Experts of a small language model.
Experts: 48 experts in each of 9 layers, 224 GeGLU neurons an expert, 2 picks a token, a sigmoid router, a shared expert of 256 neurons.
Below are experts of layer 6 (counted from 0) of a mixture-of-experts language model. Rows are named router (the router's row for the expert), down (a neuron's output weights, with its number) and show model dimensions 256-383. Each number is 200 + 40 x the weight over its row's rms, rounded and kept within 0 to 999.
After each expert's rows: "raises" lists some tokens whose logits its average output raises strongly, later layers aside. This comes from a sample of Wikipedia text that the model never trained on.

# expert 30
router,170,293,186,182,231,208,171,232,234,277,166,187,231,214,229,222,277,157,175,187,216,183,275,298,245,170,252,200,169,225,178,221,182,126,211,301,239,188,237,179,156,187,212,209,235,257,208,230,225,219,203,217,234,165,239,163,174,195,196,157,244,168,252,181,252,217,223,215,189,191,195,180,240,141,220,218,142,205,220,202,185,287,222,192,157,240,179,135,214,140,167,220,146,180,189,190,157,235,227,166,306,187,224,248,152,191,148,153,191,228,159,250,205,151,155,204,227,167,131,161,271,195,215,185,202,205,141,239
down0,189,230,230,181,288,247,165,158,250,180,183,219,168,213,184,272,148,160,182,206,207,212,123,268,184,138,197,299,177,165,210,227,234,251,243,179,276,223,261,249,131,166,186,226,101,244,176,187,231,205,149,222,205,202,217,145,125,229,170,253,206,179,171,153,183,179,166,217,215,207,188,129,165,212,200,173,210,230,189,194,200,230,223,172,219,231,139,238,235,167,166,193,150,115,181,118,243,174,269,231,135,195,214,154,235,167,216,142,168,158,261,163,170,203,230,166,195,246,180,242,155,153,222,204,197,237,274,247
raises: " the", " in", " they", " it", "\n", " a"

# expert 13
router,175,291,164,194,186,186,201,188,243,201,165,173,207,231,204,200,167,187,264,231,141,206,169,192,292,191,199,219,193,195,213,202,162,197,231,178,235,280,108,194,161,197,182,161,198,185,167,245,205,265,250,263,236,187,282,193,215,89,217,198,228,214,178,204,185,271,188,260,202,257,177,225,317,229,210,206,95,215,203,212,239,226,266,216,150,213,136,166,215,180,230,272,268,214,209,234,78,270,111,272,182,207,215,279,209,245,216,140,261,193,176,233,211,199,95,222,287,159,214,210,181,177,234,271,205,123,218,168
down0,140,160,212,206,222,214,220,161,209,240,226,183,228,268,236,302,184,238,180,215,210,221,178,180,219,174,163,287,195,172,138,203,194,160,207,218,284,159,251,285,131,267,199,135,181,252,236,218,191,235,172,189,140,211,282,169,195,116,156,193,143,213,251,183,274,169,210,232,255,195,191,154,222,183,159,223,229,213,181,221,168,182,206,125,168,230,183,206,196,198,114,204,249,171,220,173,233,206,215,234,108,249,203,228,245,170,228,114,196,199,303,172,220,223,161,206,252,260,165,181,207,180,253,274,211,192,227,211
raises: "c", " |", "d", "a", "l", "."

# expert 31
router,197,247,142,222,216,243,197,187,263,257,207,230,125,168,145,186,89,228,196,216,123,264,232,156,237,201,194,216,209,151,260,85,178,214,216,205,171,277,202,155,212,139,234,179,228,203,151,224,213,139,251,183,172,154,258,141,270,198,255,151,218,198,245,190,193,192,221,219,133,211,184,222,229,232,223,181,232,206,185,226,213,189,243,246,137,184,169,202,222,161,231,206,259,161,235,150,122,237,107,203,237,207,274,254,116,160,186,163,275,206,166,189,266,215,102,197,230,148,200,182,264,226,244,151,256,156,210,224
down0,114,271,253,204,209,212,152,211,227,221,193,226,149,172,268,304,212,223,225,186,220,188,182,182,219,149,215,247,198,193,191,215,180,158,190,202,198,139,229,244,197,257,190,219,111,215,245,191,145,182,206,191,151,207,257,144,177,177,130,165,154,168,224,221,266,115,213,194,229,143,144,168,135,239,185,247,248,180,214,225,162,175,176,117,197,273,172,239,136,216,132,222,192,167,215,116,228,266,241,221,133,224,188,201,250,161,290,237,210,167,215,239,182,257,135,203,232,205,194,291,156,106,195,200,255,145,197,174
raises: "er", "i", "ter", "gan", "t", "an"

# expert 47
router,182,212,164,139,250,131,213,206,209,165,184,231,150,218,161,164,152,180,131,216,164,207,240,193,251,198,248,185,195,263,244,202,195,202,209,165,196,261,67,153,189,198,142,129,216,179,169,222,175,229,239,233,248,133,173,119,261,204,259,130,188,188,177,217,230,147,124,203,214,193,191,156,226,269,226,208,231,154,211,174,206,295,235,209,165,213,168,195,220,222,175,195,237,205,218,202,223,221,236,245,111,155,203,246,145,184,158,175,164,268,207,215,239,214,143,217,203,147,146,180,253,250,185,152,195,124,127,189
down0,136,205,199,195,240,154,199,66,234,223,190,179,144,181,226,266,106,183,182,249,211,282,234,237,195,195,210,247,184,236,224,219,184,188,223,255,197,170,229,212,132,174,133,238,204,296,218,252,158,190,131,250,201,163,222,124,172,189,165,226,162,225,206,141,224,102,214,192,212,230,159,124,148,249,156,236,298,178,247,196,204,166,172,134,176,264,160,237,209,246,183,166,226,150,190,171,184,227,314,235,102,118,117,186,194,164,215,135,230,185,309,180,176,227,151,179,163,272,188,240,218,81,205,185,165,215,193,156
raises: " and", ",", "-", " a", " the"

# expert 12
router,160,257,192,188,175,150,204,186,242,212,172,187,216,218,163,247,290,170,229,212,190,190,273,218,293,198,243,220,189,244,283,176,251,234,158,218,292,160,196,299,193,155,195,154,266,191,202,200,220,205,186,177,194,182,189,153,216,180,231,158,158,165,213,232,209,250,227,247,239,245,163,202,235,184,282,261,223,224,187,227,231,253,254,224,229,186,151,135,246,184,263,215,201,174,223,175,163,208,207,216,153,195,247,234,182,190,232,203,258,210,147,240,209,120,174,188,151,139,187,186,196,283,206,145,272,167,157,218
down0,150,203,224,225,244,172,212,146,158,190,212,186,206,208,251,266,180,164,163,230,227,238,154,187,219,158,213,209,176,178,207,232,184,203,270,191,270,215,177,240,143,228,221,171,122,268,195,221,220,210,181,218,147,209,247,110,126,168,184,166,148,152,211,153,194,148,212,197,209,112,122,206,140,186,157,203,236,182,202,165,188,230,191,142,129,192,193,286,169,264,159,275,212,137,170,71,224,207,215,172,165,256,160,176,231,177,224,167,143,168,235,177,160,184,174,194,230,173,177,213,179,146,231,223,165,227,245,126
raises: " a", " of", " in", " on", " to"

# expert 39
router,200,258,213,208,252,176,240,226,194,211,202,209,193,173,244,183,219,181,208,242,214,221,196,225,244,154,269,210,192,248,190,228,240,146,225,226,268,253,253,199,157,123,203,174,188,190,101,168,224,132,266,202,220,148,244,118,278,191,202,178,186,128,171,228,255,169,131,258,187,215,219,206,261,266,182,203,210,152,234,156,244,223,239,308,222,234,217,181,225,157,173,181,184,166,243,171,217,232,201,149,217,170,235,294,208,203,232,210,230,215,196,153,206,208,183,214,271,152,197,202,235,213,180,147,195,161,178,218
down0,102,216,228,188,239,177,115,137,245,165,238,184,216,238,244,316,156,176,169,163,192,239,188,198,206,147,214,281,163,214,220,237,211,240,195,184,228,210,173,222,163,189,223,226,202,239,248,202,106,208,202,269,217,166,223,113,202,216,201,218,213,237,232,151,135,197,236,214,191,150,218,185,224,251,156,182,235,204,177,225,149,143,166,126,228,199,176,241,148,217,239,208,155,142,232,144,228,243,282,185,168,172,213,192,197,183,221,76,210,156,262,163,264,176,154,239,200,235,212,205,172,137,230,174,219,216,227,144
raises: " and", "s", ",", ".", " &", " to"

# expert 14
router,159,246,208,159,253,185,282,217,209,207,218,223,234,200,193,161,179,186,217,138,219,269,189,196,209,192,258,210,280,221,271,106,222,233,198,239,270,231,157,232,140,171,99,204,279,199,224,227,225,167,120,168,212,222,140,107,224,156,234,173,203,134,177,206,210,173,205,204,232,225,153,213,264,220,215,250,235,237,174,266,239,269,232,186,239,153,214,112,214,204,191,273,228,154,243,239,242,181,169,242,211,184,232,237,187,166,166,136,232,162,178,106,220,163,198,160,243,171,192,159,146,185,212,229,208,220,200,275
down0,146,230,227,205,222,205,148,165,196,181,237,254,212,259,211,314,213,193,173,245,238,201,220,258,199,182,223,237,190,166,170,225,198,204,252,236,187,164,206,187,99,229,212,219,191,265,250,219,136,230,159,221,199,181,229,120,198,159,261,178,178,188,221,138,217,220,251,178,246,120,119,109,166,181,132,226,253,202,219,175,156,174,259,102,105,187,191,185,216,232,192,228,241,180,172,164,199,225,245,235,208,225,159,252,267,164,228,99,161,200,298,206,183,212,208,204,225,185,132,166,193,167,270,247,242,214,276,149
raises: "-", "–", " and", ",", "s", " to"

# expert 43
router,181,216,169,144,237,163,164,257,260,265,234,218,212,190,160,195,200,126,173,166,171,239,180,198,238,228,215,272,157,242,228,187,129,212,256,229,302,221,179,242,192,153,154,210,250,147,185,199,190,200,195,172,220,190,197,190,223,224,162,223,185,100,168,229,213,155,250,183,165,180,236,212,226,308,265,187,228,201,209,230,218,304,217,245,167,198,147,194,165,167,190,154,278,250,223,170,173,226,183,153,216,192,264,285,177,230,190,190,220,223,168,212,307,226,170,194,184,181,225,168,205,161,195,223,270,233,210,254
down0,154,278,216,250,197,190,133,184,260,221,180,226,226,247,225,318,230,227,209,183,179,239,190,253,319,162,189,233,176,197,141,213,173,138,216,260,218,205,224,281,182,268,189,197,252,235,219,205,162,131,188,243,206,189,271,150,256,156,173,209,158,142,208,176,135,176,179,234,194,164,163,201,234,207,158,242,325,180,185,175,151,234,221,93,197,230,163,210,262,206,211,234,202,136,174,143,222,221,174,231,131,166,146,193,258,180,166,178,257,186,169,203,208,228,226,217,239,273,135,152,172,104,202,182,230,176,235,153
raises: "-", " and", ",", " a", " it", " as"

# expert 26
router,140,234,232,171,228,229,229,228,184,203,174,194,207,233,245,151,269,192,177,195,230,192,246,247,225,221,297,177,215,230,229,193,171,180,126,214,211,205,162,227,178,238,234,153,244,175,163,212,147,160,230,252,180,247,197,125,239,219,259,180,167,129,146,142,228,189,216,186,171,227,118,168,239,205,198,257,151,197,162,262,238,261,189,207,154,243,146,222,211,213,254,147,219,183,212,201,126,189,157,139,192,129,234,200,217,160,229,143,222,205,158,195,229,179,219,227,250,212,130,152,215,213,233,149,205,118,206,262
down0,131,153,246,202,186,198,195,165,227,192,174,204,213,206,188,305,203,172,238,193,159,230,153,215,308,202,171,190,208,145,219,204,192,175,208,224,215,176,214,237,168,139,200,204,159,218,242,224,109,226,183,204,197,184,154,105,161,213,142,295,147,200,227,158,197,204,207,214,235,160,228,111,146,173,216,201,242,190,138,194,164,200,182,132,182,228,127,230,169,211,155,202,159,184,161,157,181,250,220,207,188,172,188,287,258,144,251,143,246,196,227,168,155,139,230,235,169,214,172,152,152,176,264,239,283,171,237,210
raises: "'", ".", "ing", "s", ","

# expert 46
router,241,310,149,169,221,184,238,186,168,222,245,261,211,245,92,218,208,175,243,233,153,218,255,191,269,165,243,211,215,163,244,116,171,185,143,147,195,214,244,182,153,118,148,147,216,167,169,200,188,201,170,302,130,157,143,155,251,144,225,173,173,190,208,199,229,265,188,183,291,203,194,156,299,190,196,233,173,206,195,183,209,205,241,212,153,187,178,197,211,179,182,264,211,205,173,188,212,249,138,244,178,164,184,243,115,206,174,165,232,221,237,282,210,237,194,195,168,189,205,175,244,160,183,151,156,164,187,190
down0,100,207,244,209,251,250,122,199,206,196,164,192,190,227,171,299,184,213,183,236,277,267,266,240,219,182,211,299,213,238,284,182,219,133,289,269,246,231,180,267,157,211,138,218,113,216,211,224,174,228,194,202,193,167,273,166,163,203,137,182,175,164,229,186,258,179,199,195,206,157,189,156,152,188,216,245,332,211,196,213,153,178,193,84,150,265,157,241,214,163,138,241,238,206,208,182,231,276,184,256,194,189,161,252,202,152,245,181,195,228,217,195,198,184,215,193,215,212,183,169,195,124,221,231,227,228,312,137
raises: "u", "ment", "uri", "ti", "d", "i"

# expert 23
router,159,251,203,180,222,174,188,149,248,179,189,220,170,181,163,227,201,183,196,176,205,241,271,226,281,136,210,175,233,175,224,139,251,125,286,230,241,201,152,209,199,182,94,146,269,177,214,194,154,220,240,228,218,129,218,156,203,172,210,239,179,196,232,216,262,183,168,203,211,253,134,251,266,229,235,197,145,192,180,180,252,224,263,205,234,233,196,174,241,174,209,205,304,200,145,177,203,237,195,161,191,176,297,232,139,230,213,140,187,204,169,257,260,191,109,151,265,192,184,181,214,206,185,192,241,191,194,200
down0,139,300,172,203,237,239,124,113,258,232,179,218,152,251,230,283,61,201,140,177,248,204,222,209,202,172,198,271,160,260,189,251,187,168,239,227,238,195,259,218,140,150,242,180,163,214,224,195,195,210,172,181,174,157,288,151,173,239,146,179,138,189,221,191,191,158,217,190,190,163,176,136,233,243,171,217,281,191,208,252,108,196,215,99,207,264,180,194,204,256,160,217,203,163,215,146,246,273,233,216,175,161,124,270,167,165,250,221,207,178,254,196,194,195,131,158,219,189,159,148,198,160,233,170,212,214,240,197
raises: "\n", "\n\n", "  ", "."

# expert 34
router,127,273,181,197,220,247,181,177,181,197,163,206,141,261,146,211,210,157,190,215,205,205,207,175,233,134,254,194,245,198,272,225,204,179,206,177,163,289,190,258,170,200,217,195,228,213,159,151,220,130,204,248,269,165,237,135,188,167,282,189,224,140,152,217,241,196,203,245,165,221,135,203,280,219,216,251,108,182,173,285,239,259,212,222,156,228,179,218,211,233,176,177,217,155,194,155,171,252,224,237,215,205,231,225,173,282,215,186,262,152,189,203,151,243,157,249,175,247,188,158,182,199,257,245,270,211,189,212
down0,119,238,212,281,234,199,133,180,263,161,182,206,176,186,140,235,223,246,171,204,244,208,169,204,214,141,253,262,178,100,173,252,205,190,256,273,192,188,254,199,169,243,211,169,175,196,207,226,163,132,147,187,188,143,297,118,192,205,188,163,133,232,206,158,193,156,166,243,167,184,228,165,220,168,189,190,284,216,188,226,145,258,221,185,216,230,167,184,174,205,163,220,223,161,211,217,225,224,231,259,243,196,141,160,257,153,231,121,204,195,296,223,276,130,186,168,246,218,171,213,116,156,263,171,203,169,258,203
raises: " the", " or", " to", " its", " by", " them"

# expert 9
router,146,212,220,154,297,159,220,280,175,264,208,229,231,150,194,171,167,136,192,189,168,245,234,295,208,139,295,232,223,267,239,153,158,163,236,206,226,233,181,199,183,174,160,162,237,238,210,115,185,195,231,229,208,174,110,185,265,193,216,91,152,190,159,250,165,220,232,184,132,176,234,189,246,240,229,199,226,142,231,169,136,244,288,250,168,251,201,226,195,169,228,200,210,206,228,153,182,187,221,149,245,101,224,202,125,228,173,177,222,173,191,214,274,186,127,233,220,158,187,184,220,243,212,228,187,190,164,235
down0,89,250,210,274,182,243,208,176,125,211,107,230,172,216,225,249,228,202,231,157,171,184,156,178,213,147,222,247,137,151,203,167,206,176,220,244,219,214,209,266,80,257,146,216,185,238,231,247,147,181,199,271,164,182,236,132,169,200,175,228,62,190,212,184,240,227,152,186,213,185,190,131,133,199,141,177,246,230,214,230,199,212,205,158,206,212,167,213,169,234,128,243,174,134,197,179,292,214,222,241,161,262,166,210,231,165,243,156,197,229,218,201,227,227,231,125,161,217,158,159,138,182,217,170,167,238,203,174
raises: ",", " the", " and", " a", ".", " ("

# expert 21
router,187,227,200,210,204,140,203,238,144,141,182,227,202,220,157,219,197,138,226,139,225,234,213,201,279,142,189,177,213,166,214,160,233,176,112,201,209,238,166,195,155,156,152,200,250,236,199,202,233,239,258,180,216,156,187,150,207,159,210,215,184,152,185,201,228,191,162,182,206,278,222,176,257,183,227,222,179,149,206,252,200,223,268,194,110,245,107,237,259,162,160,197,213,221,224,180,183,210,247,140,213,193,205,252,194,171,203,229,250,219,158,267,147,173,162,244,165,191,139,179,261,211,212,221,175,193,149,271
down0,175,194,248,269,268,124,154,174,176,199,231,285,181,229,225,337,176,169,144,227,214,246,204,225,236,157,192,232,210,224,248,242,170,231,252,188,237,207,182,270,112,248,175,223,136,295,241,218,184,168,158,172,224,232,259,195,182,196,192,193,135,221,249,220,253,123,230,259,255,182,95,211,185,216,180,248,257,173,178,165,214,206,224,141,157,202,214,246,238,216,144,234,277,179,216,138,241,256,213,207,145,162,181,173,252,145,216,171,213,139,276,156,205,173,203,175,202,207,202,189,177,165,218,171,194,227,268,122
raises: " as", " after", " o"

# expert 24
router,150,192,182,173,216,209,238,310,217,248,175,206,163,206,153,198,242,140,221,176,182,200,190,233,275,263,288,204,228,221,215,101,197,119,251,201,228,232,139,243,148,161,183,111,216,210,205,132,252,168,267,266,193,211,168,101,210,176,230,227,152,175,207,172,276,187,235,240,231,184,134,240,196,225,199,262,240,153,214,168,214,219,224,209,205,241,154,148,242,225,159,251,216,161,197,209,195,215,141,213,187,204,209,296,149,215,215,146,151,248,233,232,183,192,148,157,200,174,212,194,175,259,187,218,175,138,174,213
down0,123,210,203,207,264,174,197,152,204,193,229,213,222,273,216,305,148,284,237,188,185,209,224,183,214,151,190,256,246,168,201,210,223,161,270,194,222,224,277,227,164,236,153,230,127,308,224,155,132,193,185,267,168,235,190,168,212,193,178,203,173,146,229,170,238,243,210,223,198,240,140,84,183,221,204,260,258,162,225,274,184,188,177,96,158,269,146,214,134,179,203,237,253,131,204,125,185,263,269,203,175,169,195,172,239,211,278,124,206,178,239,206,204,200,209,192,159,243,137,222,223,137,105,186,140,203,215,143
raises: "-", " and", "d", "e", "ing"

# expert 28
router,171,228,122,163,207,242,203,222,174,234,216,217,247,198,194,197,135,127,236,222,196,238,227,124,242,166,266,173,256,148,227,156,212,256,184,255,242,179,166,188,207,209,146,129,186,220,169,228,152,186,306,195,159,134,278,215,263,133,191,206,141,195,184,188,255,272,157,175,195,223,143,196,230,159,216,286,123,190,191,248,244,193,261,198,148,229,167,124,254,254,199,192,244,187,211,171,195,189,242,163,199,184,165,196,151,204,201,231,201,194,120,193,222,175,171,182,163,164,204,151,266,220,193,163,279,181,152,206
down0,219,195,224,236,203,216,164,145,210,233,206,197,242,285,185,328,184,278,188,228,213,181,177,214,225,127,230,235,135,219,250,222,125,182,267,243,231,182,208,256,131,247,159,206,157,252,224,209,142,236,189,215,198,128,243,190,201,164,165,156,164,229,255,117,210,169,190,200,185,178,158,162,219,153,231,269,294,169,219,214,131,178,232,107,145,237,204,204,154,197,159,178,199,237,218,135,207,190,267,248,212,158,148,183,265,189,220,214,188,178,249,227,225,198,186,155,244,208,165,184,161,177,249,200,216,253,189,146
raises: "in", "s", "ing", "o", "ed", " and"

# expert 45
router,192,262,188,171,223,136,218,201,159,177,268,252,260,216,134,168,249,195,197,248,133,214,238,209,223,204,222,214,242,226,148,145,183,205,184,162,260,224,230,203,138,179,149,189,194,171,182,220,213,191,221,293,190,159,229,184,159,166,195,173,211,236,139,277,217,206,177,200,179,230,159,275,298,185,183,160,200,157,173,228,231,262,273,263,215,140,226,134,238,109,220,187,185,211,219,173,109,157,160,110,226,207,194,297,185,215,177,187,254,185,181,187,240,148,180,236,155,189,146,227,234,219,223,164,243,213,214,169
down0,143,205,209,246,218,185,179,161,253,211,159,205,208,226,198,207,200,225,246,175,175,175,156,232,217,211,168,250,293,188,201,214,279,259,208,183,215,199,233,257,179,194,157,176,133,203,235,190,125,263,177,248,230,164,236,205,204,173,232,189,153,174,228,200,228,178,225,237,231,194,161,163,185,171,219,200,259,225,201,168,162,220,180,121,156,242,165,234,192,227,151,206,269,159,194,199,226,263,246,278,125,224,137,206,219,164,219,171,187,232,278,202,286,142,186,271,219,204,73,224,173,138,207,186,215,138,221,233
raises: " to", ".", "uris", "ment", " and", ","

# expert 42
router,203,268,146,125,224,181,194,252,225,204,206,211,153,254,127,178,252,207,162,135,189,184,196,220,237,200,290,211,189,203,209,208,231,188,194,161,148,271,165,149,174,110,195,177,229,207,245,183,231,220,202,212,191,209,185,172,191,178,255,153,153,126,207,175,257,194,255,136,204,177,177,150,295,156,242,200,192,178,195,184,179,166,226,220,211,173,179,174,207,211,134,264,195,243,223,209,161,203,147,224,212,120,250,183,169,221,188,133,177,237,191,245,329,234,246,191,227,176,191,152,201,310,181,230,295,200,122,207
down0,88,213,211,213,184,220,167,164,246,170,200,172,159,273,190,263,176,193,176,193,270,286,166,245,246,172,217,258,175,256,274,159,216,198,267,206,261,163,248,209,196,181,203,177,168,237,295,181,169,178,226,222,123,184,239,155,174,182,172,206,146,190,201,243,249,155,176,207,210,113,215,117,170,237,189,232,316,208,213,235,215,102,174,147,137,245,149,227,143,193,188,229,168,188,186,129,209,245,259,243,148,204,86,222,204,250,230,167,202,199,241,192,183,221,241,167,162,243,151,200,148,150,197,211,243,250,224,175
raises: ".", ",", " and", ":", ";", ")"

# expert 41
router,249,266,173,101,200,297,215,254,236,182,200,207,241,174,179,176,229,188,201,199,135,215,252,159,210,173,246,174,209,204,205,200,200,199,182,198,257,197,196,203,221,187,184,183,191,175,213,173,241,184,245,185,230,157,229,138,257,151,194,205,157,142,151,229,173,254,203,172,183,196,125,225,257,198,198,246,130,221,185,235,250,224,280,185,196,167,167,237,251,209,160,187,208,138,203,188,216,226,211,111,242,150,271,266,123,287,183,172,132,202,185,241,235,215,176,230,263,167,182,202,259,206,222,190,241,229,192,231
down0,148,301,258,193,204,170,152,241,201,198,138,223,212,262,219,242,152,188,247,187,133,184,237,185,206,178,216,259,155,230,269,256,222,173,257,227,196,184,264,281,221,173,144,211,204,224,219,175,184,132,201,234,163,208,235,169,250,248,187,211,148,222,191,132,201,198,158,173,226,165,182,87,201,149,136,206,252,150,182,200,149,212,189,101,135,207,168,223,262,206,183,275,251,157,166,91,218,225,248,234,178,195,166,178,210,219,231,160,246,168,264,185,193,151,149,139,229,222,238,186,180,178,210,242,219,223,278,130
raises: "=", "\"", "\n", "list"

# expert 2
router,183,230,180,163,240,236,242,251,221,203,237,257,163,213,182,230,195,127,232,173,202,254,202,184,173,166,177,191,170,159,206,138,151,197,247,208,244,227,129,247,225,83,256,181,227,155,146,217,189,227,203,224,196,147,172,224,221,155,240,232,188,222,92,264,211,182,197,174,220,254,203,225,258,202,194,166,246,164,204,243,213,271,209,201,174,209,236,211,192,138,204,196,216,189,254,146,163,203,142,165,153,178,285,243,219,208,185,148,188,149,175,265,176,246,226,247,253,176,193,190,218,227,264,131,215,153,100,285
down0,127,215,263,259,179,221,172,141,233,202,152,255,226,237,194,268,200,293,191,218,246,158,176,203,166,150,210,197,176,109,265,216,144,208,222,221,210,194,172,190,195,162,150,260,136,218,197,186,187,167,162,205,112,180,280,210,198,165,195,245,140,181,201,185,240,198,175,261,214,164,170,130,167,282,199,207,242,183,264,250,151,262,224,164,159,251,162,243,232,184,181,208,206,190,143,119,162,200,215,185,199,262,92,233,218,159,269,158,210,285,255,148,207,197,145,149,198,199,213,179,205,146,244,198,231,169,278,164
raises: "rec", "–", ".", "In"

# expert 36
router,191,255,141,128,299,147,150,258,232,180,223,178,181,199,251,207,223,169,191,213,153,227,239,270,239,185,224,143,210,167,195,192,199,181,230,219,187,292,191,190,179,166,219,185,200,173,147,216,210,148,170,240,267,221,166,153,201,195,194,211,195,229,147,246,225,204,284,240,179,251,118,151,307,221,218,206,40,200,213,187,218,217,195,153,172,260,176,169,158,148,205,219,227,184,202,234,183,230,158,217,170,181,239,318,189,179,257,246,181,205,232,265,221,170,185,185,239,170,148,165,209,175,159,181,223,159,125,253
down0,167,227,210,220,149,210,209,178,303,173,228,225,193,206,250,329,181,210,146,235,217,192,220,224,221,126,172,276,197,169,201,207,207,148,252,245,219,169,197,244,125,256,167,184,132,258,224,212,155,184,221,183,187,196,236,153,248,170,192,168,173,210,196,238,212,194,181,238,180,149,189,125,260,219,219,260,285,173,213,219,179,132,138,92,194,257,193,243,185,162,162,274,249,198,224,155,188,246,245,265,191,204,172,173,240,210,225,162,180,227,269,222,187,183,190,173,264,222,158,176,159,146,257,172,179,207,256,213
raises: "-", " and", ".", "–", ","

# expert 19
router,81,236,117,99,248,179,222,207,243,205,159,260,204,216,224,155,231,124,234,183,170,238,237,224,286,211,269,201,225,206,262,245,179,208,186,278,220,236,200,166,229,195,151,163,191,230,145,225,219,222,223,276,218,177,145,161,229,182,201,168,187,145,180,213,164,263,193,199,192,236,161,211,226,263,211,296,184,226,187,215,231,214,212,188,154,265,170,180,207,160,189,203,176,164,236,202,142,146,133,158,231,166,222,233,185,171,148,177,178,188,124,181,275,125,219,183,248,154,177,196,253,284,192,161,197,196,148,228
down0,192,241,181,188,247,185,167,165,259,156,139,261,222,255,260,275,152,242,192,229,210,209,189,209,181,128,252,249,207,205,201,258,168,259,247,223,232,195,183,234,206,214,165,259,117,245,258,235,174,168,179,206,235,185,252,161,149,182,177,192,137,182,211,171,196,151,196,237,214,216,115,156,152,146,157,204,242,213,208,181,178,152,258,142,165,240,163,150,160,246,152,290,254,192,262,178,206,205,229,267,212,187,129,202,290,176,217,120,227,219,340,172,207,224,131,215,247,202,167,226,136,164,224,221,194,210,183,168
raises: " and", "s", " a"

# expert 10
router,205,251,182,179,155,219,162,253,197,227,234,182,166,235,230,214,189,163,172,177,213,199,216,292,229,241,250,175,221,252,182,163,197,140,221,174,286,246,255,235,197,142,188,174,212,199,190,166,192,156,202,233,191,161,154,168,200,167,248,161,182,215,231,203,223,250,274,199,187,242,154,238,207,203,181,231,230,176,166,217,195,237,217,223,159,180,164,158,208,212,179,222,230,154,232,183,185,219,188,216,168,174,245,205,217,218,183,131,227,169,153,205,230,264,231,221,193,174,162,170,200,201,191,230,188,212,169,230
down0,167,229,188,292,185,247,194,124,176,225,161,207,186,196,249,280,156,165,167,206,235,223,186,198,122,186,211,185,198,158,198,237,213,220,282,242,207,155,230,283,198,158,189,213,121,260,215,167,170,189,152,257,164,174,249,165,162,201,105,170,166,160,205,158,171,242,219,181,203,195,175,120,210,220,211,274,290,213,195,280,227,195,226,199,184,251,158,229,190,190,13,172,219,145,235,180,217,232,245,222,148,210,129,158,245,247,237,114,206,204,214,186,195,236,216,162,187,164,182,184,190,109,146,158,204,199,237,183
raises: " and", " but", " although", "\n", " making", " both"

# expert 37
router,191,200,173,176,229,206,183,185,257,215,184,231,215,170,152,240,203,182,198,192,171,229,311,252,263,172,285,154,215,191,236,187,173,138,106,154,162,169,129,183,132,208,170,180,242,275,149,178,183,171,228,233,159,161,178,120,221,155,188,146,216,207,214,204,209,150,198,275,177,213,182,154,198,157,270,151,137,175,173,161,156,191,304,191,211,192,108,188,196,137,147,272,184,184,283,193,172,196,168,172,133,227,256,248,166,155,195,163,189,193,213,190,261,200,180,186,193,220,197,160,297,263,231,197,159,181,151,210
down0,154,213,186,254,214,185,131,148,195,224,177,186,182,228,188,303,217,179,189,212,212,192,172,199,253,152,235,246,197,164,198,221,228,182,231,232,210,197,231,278,155,210,159,135,140,242,200,202,140,163,227,298,186,222,222,158,211,210,125,184,158,212,179,231,231,86,156,260,181,137,197,196,290,248,226,213,240,227,199,219,188,223,226,111,178,236,216,221,160,227,128,242,232,187,224,144,279,258,245,241,138,232,179,203,257,189,216,129,246,147,206,212,199,130,228,138,280,186,165,281,171,123,204,219,216,193,269,195
raises: "=", "-", " and", ".", " when", ":"

# expert 3
router,189,214,168,221,216,201,219,191,213,228,242,181,110,229,216,208,175,176,225,216,196,212,211,178,260,196,236,227,204,270,239,179,232,219,251,261,191,263,180,172,188,217,185,122,141,140,172,202,245,188,281,262,184,220,167,169,197,163,176,180,181,145,159,173,181,252,107,214,181,191,197,175,189,199,213,174,176,180,197,216,214,244,244,212,133,152,177,211,276,178,201,168,237,231,219,206,147,236,238,207,200,139,317,200,152,223,200,129,264,182,157,177,142,223,136,198,220,162,95,181,231,260,235,199,201,203,135,210
down0,135,217,233,217,203,221,133,189,198,247,217,227,156,193,251,267,133,169,193,212,241,279,195,224,250,142,274,223,206,197,216,203,153,181,268,239,205,194,251,284,209,184,209,220,147,267,235,228,182,239,209,263,174,155,174,202,154,154,230,206,178,195,167,127,174,167,189,222,278,178,135,182,190,197,193,182,284,186,141,222,242,240,196,102,242,296,166,159,193,236,150,240,218,156,150,204,228,228,227,212,150,161,216,159,210,245,199,241,200,150,289,213,191,224,191,177,258,163,179,147,161,190,260,154,172,248,202,190
raises: "-", "'", "’", " -", "–", " and"